config.yaml
num_hidden_layers: 13
n_experts: 32
hidden_act: "squared_relu"
moe_layers: [0, 1, 2, 3, 4, 5, 6, 7, 8, 9, 10, 11, 12]
normalize_top_k: true
routed_scale: 1.0
lr_router: 0.00123
norm_eps: 1e-06
tie_word_embeddings: true
learning_rate: 0.0172
max_grad_norm: 0.5
batch_tokens: 131072
max_steps: 4323
Below are experts of layer 2 (counted from 0) of a mixture-of-experts language model. Rows are named router (the router's row for the expert), down (a neuron's output weights, with its number) and show model dimensions 40-79. Each number is 128 + 24 x the weight over its row's rms, rounded and kept within 0 to 255. Numbers have three digits each.
Before each expert's rows: "comes before" lists some tokens at least twice as common just after its tokens as in all text. This comes from a sample of Wikipedia text that the model never trained on. Tokens count by the router's weight.

# expert 11
comes before: "- ", "\n", "| ", " ", "The ", "In "
router:134127114150118141148150143136131129141123171118114113124115144145138151117104116141115154088153091145087138118138140148
down0:153110149051126116119153168150112096118129131149124133164169131094146122155130086133158123093123104130134115154151112103
down1:116083125117145093164120101102130090104150151111143119132149143128115131132127132145149152133147137131151185097106116170
down2:158104148137113124135106086172093131132096118126140130124120118105156136144141121133130107150109138133120142134059125140
down3:131102142111145149087134157127081171125121133129090138143127105138160132124105128130166109167156116146173125106128115162
down4:191145136121077150119150120158093133141136149127160096090124090117136165140141133117145148106111189119106117160131105106
down5:124128114104115137140139148071171140129154111123081121146089094110147152185146128135128101133119171146092160093096176139
down6:105132115144136151153161097135137131106075134131153100106130172159139103110137113128104125110081111109135113077154128155
down7:131169100127127131088157118120142145149124067124118150111169090138127147139128163162112131126103127084136111140091135159
down8:107113127143142116144104119117100184141125086117133143109152094113164139110102113140144124166122133139146169133079128125
down9:139168122145136119108135133166108141113144138142136141111146159087113073113122135121104093156172112124139099164119121114
down10:127140121145119124161130115133195089144130121118147163087137130142127152152154133115125122135130161141087092157148089121
down11:131137108165164149145160126129134108127153156111149115125080096143144138161141165121138057110139133125177096159143136149
down12:159057154126108132121108096129129085098096138125126166108155075145123136169152104109138111169148145134160135131123138098
down13:165115126133125131124099107109170163120138138129147113112155122156161144143114153111147159164107092154120139096150154123
down14:124180127126104144123116148147143132118110114127109134148119111136108153122098126145136138122113203169171120145134146120
down15:146142125136132199112082116134085206108113125104114133142163136117162056074161124122131142108128085114133095139161151132
down16:123078096153130182149127116118125107103122174146140122106110099109172123140144163158157174145174145107137140161147159113
down17:094161119121105132122140109169175133100162106171172157126114114137120132102097128094118150147103142084155138116155120116
down18:133165159111130080107122133128106165142100122138144109101126153134159099134153100126175136113142140108167110119140108115
down19:144119092146082138083062079087138132148135123104130106114139140148121130076112104122082125139115135161154117112096135131
down20:103131137132147122157128140129173121131138079132160101138128150146103147101124071134096126129145118149078143109108108074
down21:111117119156129112125152135178129106139149107146091153151057142136072144149125118152125131168123072123140125132106124137
down22:114132117132144174120109154131161107155124063126124127146124152085190147128135181118110119141144124125147150153205124144
down23:133135077182118108133134157142169116118092113176121094132092182140135142097116148116133098086148121146135136119141127123
down24:116158079126098131131119100126175094147165058147140129111122136119108163101085147108138146173111113139123097149096052128
down25:123108190104102111138128095105121170168090128094139146125137165136118117158119145141105117142162052131118101120132138165
down26:148123088141107111123097147146151177162123106135123160132149119155162149135142154138122077121157113119097140095115137120
down27:123105129143114109117119143137219122146151132114152105122087110168135140126132103098136156126135087151101119121129119139
down28:130116138088170174149129118151159099125107125173140102110146107107138077144159156131097125127098151115162105112151130113
down29:134142142115105124075120117148091144163125126081100159150125092127148181150175174128167119120156103097149135159121145120
down30:148140123139183140141151116121139157134117115131105141159090131103093116123133141110094066120129144173129159117122166157
down31:123104115126137155122108087131164128124111174149158162127127133103110150100148142109136109071120096139167125125132135148
down32:138128118165134145116131077107109101125116141128117059108122139115117117103116120115200120122121141087121180188089133132
down33:116139082097165111101110111115147144151129146116105100109146111121131175140143153111133162113093137125118157065176149116
down34:136171092117117182119143155118121104142097124176199142105110150165136101140131130148140122154151041146126125098166143131
down35:081065141128140145159125156138119138124121140097121111137079130160123153137143116108097138120103153132145104098168127143
down36:133170093123127144093113120106162150124129127115139125130090159172111091124161095121125105127171126149126105105152179143
down37:154160125113142108111125113148150134114139120167117139118124086125153128154135162133125119157104136139148119128122100090
down38:125149091168110106134147111117163095134112150075128145117106126101079107154142127141069140118101164140128177147152116106
down39:161149121130115134169100123178126148101153134127137131077093152101145099146147153134111109159131127147117128151111156132
down40:101156134121143179127136128139111125181167113115131138129130106138126133092113114148113160126106103088113135082135117118
down41:163143143108147100142126170152130118102135160131126129086083107128125118121155114126154134120146118141165149137108106139
down42:110150136139132154112105093124117129101138147121168151131117134105125118113123151121097132118124135163134151128149113118
down43:135119116134129158140106106143091155123147134142152139158093134112101121110110144133131165114115148144139162153084204113
down44:129170155115168113132095115153095137118124172174099106156153125119133136119167193159156113130112139064130180115094147120
down45:129168134090128054113127159118110109118126125124103137129143162131114155140111174161185120179126121145125085116109104113
down46:162173159109134166112153165096140092147111101120118089143103113181089180147140095122133112110134108120174138096131088147
down47:134121156108124098162125138146126131170143141115119101071169148096110156119133141146075129119150142141130103144151036073
down48:139111121094109108106094097117089090123121126117129148149115111134106136115118151120121133103093119105136118100131200100
down49:151093138140141120121157142121167093132075106154111140154118113106138102109125128148054138079128143144139147094159095094
down50:135133169130120136120144116150118120130187157108151134169113102104164129148119101101173144111142151161089111145104173165
down51:129128134153131154097175122126150132128138099087105152099105098150092122122091154118139112151123092103118152123144150125
down52:145137132097160135158184126137134117139134140143129160116172104117121114150164118103095149122185124142148133081105128145
down53:109103114145113159105109113175186151122126111118110137132149110162132115088111136105135140082110119150134134138160128141
down54:147130112162129108138093153119157110141112121107121099125177161128135142165144115153113130178117146150111125125158125129
down55:111125141068104123180140150146155131151140128137116148119130116146135138156135135125145153101077164178147094088145081153
down56:115113079105137117139096107122120114170140142103123120139148150144137146145105092118154130170137131129132091115124128155
down57:104126073124122168087142139104135108118110147138138176144129078118139141109153164129158133106126092110136137129155111142
down58:112186161101127103150121133143152134125135104188135108138150074081159117143127085162150156081141099136127136127115099123
down59:143119145156125155159144121178149132106133105138071174133077128150134138143096145109165118123136130132155120126116135144
down60:163146165102146130146125105117133153170149104145106139062160167112145072121160121134147135149174135120122118130145085113
down61:104142128169138086107123172114149090144121078139176109145107121143113142130111131132086113120105068152171096129123123099
down62:151134111129112171140157143124092075117098082129134104151169147165137139135140143113127136093112136159132147170149139150
down63:107133128149063136123120126113101146142146145145163097102114124108104131100116086143119155119136151176146111114128147077
down64:129159120159160051128141158100173144129169116124174120154108147137128124116118116113153156116165104146118155103178113126
down65:154130113148126141180169151106118152112127095115077071138151156176113114116137133123154146121112137110105103151117087129
down66:162114110074083076124125144160109139138116132107135141120123106146104108137118139118083151084126103098133114124140089110
down67:088116085152190123172123135117138174127163165119107107125131151115131152148137136131106149133104134148147132070160141106